Weights of a small mixture-of-experts language model, trained from scratch on English Wikipedia: 6 picks a token, a shared expert of 64 neurons.
Below are experts of layer 2 (counted from 0) of a mixture-of-experts language model. Rows are named router (the router's row for the expert), down (a neuron's output weights, with its number) and show model dimensions 0-127. Each number is 50 + 12 x the weight over its row's rms, rounded and kept within 0 to 99.
After each expert's rows: "comes before" lists some tokens at least twice as common just after its tokens as in all text. This comes from a sample of Wikipedia text that the model never trained on. Tokens count by the router's weight.

# expert 1
router:60 62 55 59 69 53 73 53 38 47 41 36 56 43 63 52 60 41 61 17 66 50 71 77 29 29 61 42 53 32 71 65 32 67 55 55 65 59 37 60 37 49 43 56 42 33 59 44 54 51 58 39 53 69 35 57 46 49 48 38 61 34 44 41 49 62 44 59 87 51 69 48 75 65 35 41 39 51 48 55 69 54 46 53 63 55 58 54 49 56 47 44 61 68 45 69 54 47 34 30 53 43 51 49 49 55 41 57 59 54 59 24 72 47 48 49 60 48 46 64 47 48 46 50 51 47 35 31
down3:44 51 62 41 73 64 51 37 49 52 42 44 36 35 43 58 43 51 41 52 51 59 48 79 50 46 72 51 29 68 43 55 44 57 38 38 40 48 43 46 42 58 62 46 55 52 61 60 45 50 65 50 40 64 50 67 55 40 70 78 30 56 44 79 47 68 36 18 54 45 54 52 48 31 54 68 79 59 72 73 51 53 60 52 57 67 54 72 45 35 28 62 41 65 43 52 50 38 56 42 56 67 59 65 39 64 52 31 42 66 45 61 54 54 42 60 58 51 51 61 41 70 51 42 60 59 51 61
down4:60 50 63 44 52 40 58 58 35 71 39 33 31 61 68 47 47 55 47 61 50 73 45 51 52 54 59 77 52 42 54 48 57 55 58 44 62 44 66 46 54 54 66 72 47 53 68 40 46 50 35 58 61 54 51 38 63 49 50 54 46 52 58 63 62 42 56 39 28 61 47 48 32 26 41 59 48 67 51 76 34 57 55 38 50 61 27 59 30 54 47 53 52 48 54 31 39 79 45 25 72 48 55 45 54 55 27 42 50 43 53 57 62 15 74 35 68 66 57 37 44 63 38 48 59 47 45 60
down5:70 65 45 49 23 52 41 59 56 38 35 52 55 56 54 48 51 51 47 38 64 72 40 57 64 50 42 20 49 47 40 50 56 42 50 46 72 34 72 53 64 30 60 40 44 58 41 39 57 28 28 37 40 37 46 64 37 58 61 25 52 37 45 39 30 52 42 56 38 59 49 40 53 38 75 46 59 50 47 63 48 65 54 36 41 34 42 36 50 67 60 61 54 44 50 37 45 53 44 77 50 57 31 60 52 46 52 58 48 43 60 56 52 48 64 58 61 85 26 40 58 22 41 41 51 61 57 38
comes before: "| ", "(", "and ", "/ ", "B", "was "

# expert 53
router:60 50 49 45 80 64 67 48 52 73 54 44 57 31 61 60 55 50 49 44 61 53 62 55 32 41 60 43 51 47 60 46 47 52 60 49 48 53 50 48 41 64 31 52 49 43 38 60 40 62 65 48 27 70 35 48 59 55 55 18 38 53 48 71 52 61 30 34 43 47 45 64 50 52 36 16 33 48 46 50 64 53 54 30 58 47 59 48 38 56 46 41 64 52 62 55 56 31 41 39 41 67 35 57 49 67 34 47 51 50 42 54 61 39 26 43 80 35 32 61 44 57 36 14 49 41 43 56
down0:35 44 65 56 46 59 52 45 39 38 42 59 32 50 42 36 46 21 46 55 52 56 69 43 51 22 63 46 38 29 40 45 58 38 34 46 34 53 37 37 55 54 39 43 66 54 47 63 72 68 40 56 43 41 41 40 37 37 56 38 75 57 57 41 48 38 54 35 46 62 36 30 68 47 35 47 51 54 58 45 45 30 49 56 65 43 32 60 50 61 65 55 59 49 53 65 35 50 30 53 53 52 28 59 70 59 56 36 75 67 53 58 41 55 79 43 38 33 73 33 55 50 49 49 47 37 27 49
down1:49 56 56 30 64 44 45 49 60 64 62 63 38 78 46 49 47 38 65 61 48 61 42 65 55 56 42 40 61 40 25 71 35 65 37 51 56 37 42 46 34 56 41 66 39 38 43 85 40 48 55 44 52 69 41 51 66 52 49 37 47 43 41 59 53 47 57 45 33 41 62 54 49 65 61 61 51 46 40 66 45 43 64 58 51 60 31 47 58 54 55 53 38 45 42 60 65 68 41 51 32 63 49 49 31 58 53 66 36 47 44 50 21 44 33 85 47 45 44 59 25 54 81 53 66 63 60 54
down2:49 37 75 24 58 45 71 53 49 33 53 49 67 70 62 32 30 68 38 50 49 51 42 48 56 64 46 43 39 71 58 38 44 43 27 39 70 50 44 49 68 60 49 38 38 47 81 49 51 40 47 53 44 52 44 48 49 51 51 66 26 57 50 51 33 47 42 38 53 35 58 42 77 64 32 39 41 45 43 39 48 50 57 74 62 51 48 62 51 58 53 42 50 36 42 32 51 60 64 40 47 58 79 61 61 56 53 27 72 60 46 47 53 67 57 37 38 47 69 48 53 52 45 33 48 27 51 60
comes before: ", ", ". ", "-", ".", "'", ": "

# expert 24
router:48 48 45 48 49 61 67 56 51 49 39 50 69 28 55 59 66 59 48 53 67 58 56 55 33 32 59 53 56 50 58 49 41 55 37 60 61 53 50 48 38 58 22 55 34 42 41 56 33 60 38 50 27 66 40 49 58 40 58 42 52 24 35 61 66 54 22 48 53 49 68 46 69 45 48 29 49 45 52 47 63 72 47 39 74 60 54 64 46 57 40 41 71 49 67 45 84 15 49 48 46 59 43 43 55 66 54 61 55 52 49 38 59 23 40 31 53 22 36 51 41 54 47 46 42 48 47 58
down0:46 53 59 52 74 55 45 45 39 32 72 40 26 48 70 35 43 50 45 47 63 61 52 60 28 32 56 53 60 48 48 49 33 51 58 55 48 50 42 52 40 54 49 47 58 61 71 29 65 49 44 50 83 61 49 41 52 59 47 41 26 40 61 46 49 52 53 40 35 48 54 67 46 49 49 37 29 55 24 45 46 55 66 69 30 62 42 74 59 72 63 57 79 57 45 48 25 59 59 43 33 42 59 40 57 45 58 55 39 43 40 43 58 58 61 58 64 64 42 40 51 21 29 39 60 50 54 45
down1:71 65 57 57 51 42 48 61 31 39 52 45 46 26 45 65 50 57 36 43 36 45 38 49 66 44 28 49 57 48 55 47 48 80 42 42 29 44 62 45 43 61 56 18 79 37 52 48 52 40 44 52 36 33 47 63 31 51 41 51 32 32 56 53 53 35 57 55 42 53 67 66 32 66 30 38 62 46 68 46 41 45 39 43 61 50 60 49 50 44 40 38 49 54 48 28 54 68 65 51 61 55 48 54 57 41 22 43 59 77 61 29 35 52 54 55 52 46 63 46 44 45 48 37 38 57 20 59
down2:37 48 49 48 29 51 35 51 61 30 50 57 67 59 25 52 43 22 32 56 51 45 79 50 41 56 36 54 53 56 33 79 59 56 47 62 56 35 54 56 75 45 50 74 84 62 30 37 59 59 47 67 42 43 56 55 52 47 50 29 45 60 44 25 45 54 48 53 51 53 60 67 51 61 52 31 53 57 64 56 48 41 38 31 61 56 48 63 54 69 54 60 51 53 48 25 36 45 45 62 38 52 67 38 52 40 56 34 48 59 55 75 37 44 61 53 57 57 59 51 42 56 56 41 49 33 52 72
comes before: "The ", "\n\n", "In ", "He ", "It ", "She "

# expert 99
router:58 70 73 53 53 57 68 73 43 65 41 45 63 41 44 49 64 58 60 44 60 61 58 58 44 29 57 46 61 45 48 43 44 41 53 49 55 53 47 66 32 61 31 64 26 33 54 75 33 44 29 40 43 52 15 57 61 51 78 47 69 29 43 72 55 52 47 38 57 50 54 48 60 59 43 45 43 70 51 51 47 51 34 51 56 59 50 54 52 66 52 31 72 49 61 61 50 32 50 25 45 42 35 67 58 52 44 61 49 58 36 29 59 35 50 48 54 44 49 64 44 48 41 42 44 50 29 24
down0:68 60 41 66 39 51 54 37 40 40 51 53 42 49 65 74 42 63 40 52 41 74 37 53 24 44 34 41 46 53 46 44 79 61 54 49 56 36 53 66 47 60 60 52 41 38 46 55 53 21 17 23 47 54 45 58 66 52 61 56 58 52 60 48 38 60 46 61 59 38 44 43 54 61 46 56 43 61 68 47 62 63 53 37 60 53 43 35 64 54 39 49 66 39 66 55 39 56 56 31 48 47 53 69 29 56 35 49 43 62 32 74 48 43 29 28 54 61 30 52 65 59 55 58 46 70 67 42
down1:47 36 65 58 51 46 46 54 45 70 42 57 59 43 45 39 38 45 36 50 43 52 68 51 37 63 49 53 63 59 41 36 42 48 52 52 67 55 65 58 73 56 70 55 38 56 74 84 54 38 72 29 44 77 49 46 43 44 52 59 51 56 60 62 70 48 47 53 54 48 67 70 47 55 47 51 59 64 49 29 44 69 48 34 32 36 54 31 58 36 22 51 65 35 46 59 57 47 64 58 60 51 44 64 56 49 55 58 33 33 47 53 63 28 48 24 69 55 68 56 37 40 37 36 30 41 54 57
down2:47 60 28 68 57 47 55 45 36 65 67 75 35 73 52 44 34 69 38 68 71 58 60 60 60 17 49 68 49 57 59 84 59 39 63 42 43 60 39 46 67 43 56 75 52 57 31 30 78 56 56 42 52 52 34 46 59 45 55 39 45 62 51 58 55 60 42 41 48 54 54 61 65 40 51 46 43 51 46 56 61 62 37 55 30 53 61 45 53 55 31 52 68 32 42 50 53 50 33 41 52 42 41 32 50 47 55 61 53 65 66 52 45 32 36 66 47 58 73 45 41 52 49 55 58 35 50 60
comes before: "of ", ", ", "in ", ". ", "(", "and "

# expert 154
router:76 50 65 62 57 73 55 57 50 55 37 47 65 52 54 63 55 47 73 40 65 70 74 64 45 53 79 58 55 22 68 69 50 50 59 57 37 52 57 60 47 81 32 50 48 44 61 48 25 60 52 52 39 60 44 51 61 50 67 38 56 36 28 49 65 52 29 25 47 46 52 68 60 64 51 31 46 50 58 50 57 67 46 42 58 51 51 65 52 72 47 56 56 47 65 54 57 39 42 42 48 49 52 58 50 47 37 59 53 36 44 51 67 34 43 50 66 37 33 68 46 45 49 46 44 49 21 55
down0:60 51 53 46 49 61 47 55 44 39 45 30 39 37 34 53 62 80 58 56 60 35 29 43 54 41 52 38 74 58 49 55 57 29 52 52 64 63 43 43 55 34 64 55 55 43 62 58 66 31 48 39 70 43 61 62 37 34 32 52 27 58 44 51 73 58 55 72 61 35 48 36 53 33 27 36 22 44 36 26 51 58 49 27 46 52 52 50 47 63 43 40 46 43 53 31 63 58 36 52 57 51 34 52 52 42 57 41 55 44 77 58 35 51 46 58 42 46 52 48 40 29 69 46 73 55 57 39
down1:42 36 38 41 54 71 31 63 66 50 36 53 34 56 41 47 63 39 72 77 30 62 75 42 48 66 42 48 69 41 52 45 55 46 76 49 38 47 37 56 42 52 58 47 43 53 53 57 35 66 53 27 42 59 58 63 49 41 45 61 47 61 64 65 50 41 46 40 62 43 49 32 52 49 40 49 46 54 49 35 42 56 61 50 32 89 50 42 36 46 43 46 54 55 41 59 41 33 53 54 50 43 36 45 54 41 51 64 80 69 47 47 60 79 55 30 44 72 67 51 67 39 57 64 61 35 53 43
down2:47 67 50 41 42 47 54 40 35 31 45 37 54 41 59 60 58 41 46 58 41 26 56 50 50 52 64 74 68 67 60 51 53 34 19 59 58 52 42 56 55 70 84 54 41 38 60 42 39 22 61 57 44 66 39 34 36 61 43 43 51 45 63 60 62 40 19 46 50 28 62 28 41 67 60 34 54 57 62 55 54 44 47 55 35 41 52 40 45 59 47 59 49 51 36 60 64 52 74 48 47 58 57 34 47 42 43 69 51 66 62 63 42 38 57 67 55 53 43 42 40 30 55 58 56 43 72 59
comes before: "the ", "he ", "a ", "they ", "it ", "she "

# expert 52
router:55 56 56 67 66 56 61 54 45 50 29 50 55 41 50 63 53 60 66 23 64 57 70 58 44 30 68 29 63 33 69 55 56 69 69 49 56 62 34 52 35 50 54 52 32 28 58 52 56 51 64 47 58 56 43 39 58 37 44 31 63 43 47 40 47 55 39 49 73 31 83 61 65 73 45 52 52 49 43 30 62 75 38 35 61 52 68 51 50 57 36 50 66 44 58 65 42 40 35 46 50 56 52 53 60 51 50 71 65 43 59 26 53 41 63 45 51 35 46 64 50 46 53 46 45 50 48 25
down0:52 49 73 48 39 52 54 37 41 22 39 42 47 46 48 53 34 44 51 69 54 63 49 71 37 49 56 46 53 55 41 45 39 48 54 69 49 39 69 78 58 53 48 46 63 47 61 49 57 60 37 42 44 60 59 40 38 56 60 50 32 58 49 49 41 47 62 50 51 25 64 29 46 47 36 52 41 45 51 48 48 28 46 51 60 60 36 44 58 37 52 29 38 45 66 30 63 35 62 37 54 48 60 47 45 77 55 49 65 75 39 46 56 70 52 61 31 73 49 59 50 19 35 86 65 42 67 51
down1:24 62 42 69 49 56 46 38 53 37 59 34 56 57 57 56 46 47 28 46 53 58 38 36 50 53 55 77 52 54 35 51 53 56 45 48 53 60 46 47 53 43 40 45 65 56 61 57 47 63 40 61 54 47 58 27 55 39 57 37 38 67 51 57 58 55 18 28 39 62 44 59 29 34 41 42 74 37 36 55 41 53 48 32 62 37 72 62 48 55 51 39 21 52 75 54 62 62 39 33 55 57 28 46 47 49 34 44 54 37 53 46 50 43 57 62 69 41 59 74 49 63 63 61 73 72 41 64
down2:59 62 44 49 66 50 43 44 31 51 47 55 33 39 35 44 53 51 51 43 46 47 64 59 50 41 66 37 44 28 59 25 82 46 59 40 51 34 64 44 41 51 56 49 44 57 40 37 59 38 31 38 51 50 49 39 40 57 37 40 53 41 48 55 34 27 62 39 35 36 67 40 39 65 47 40 53 34 43 59 44 77 58 71 44 57 35 57 19 39 45 67 37 56 34 50 37 49 50 65 70 66 61 39 53 37 77 57 74 48 41 47 53 45 55 42 70 70 59 46 56 27 59 62 52 46 42 52
comes before: "and ", "(", "of ", "in ", "to ", "from "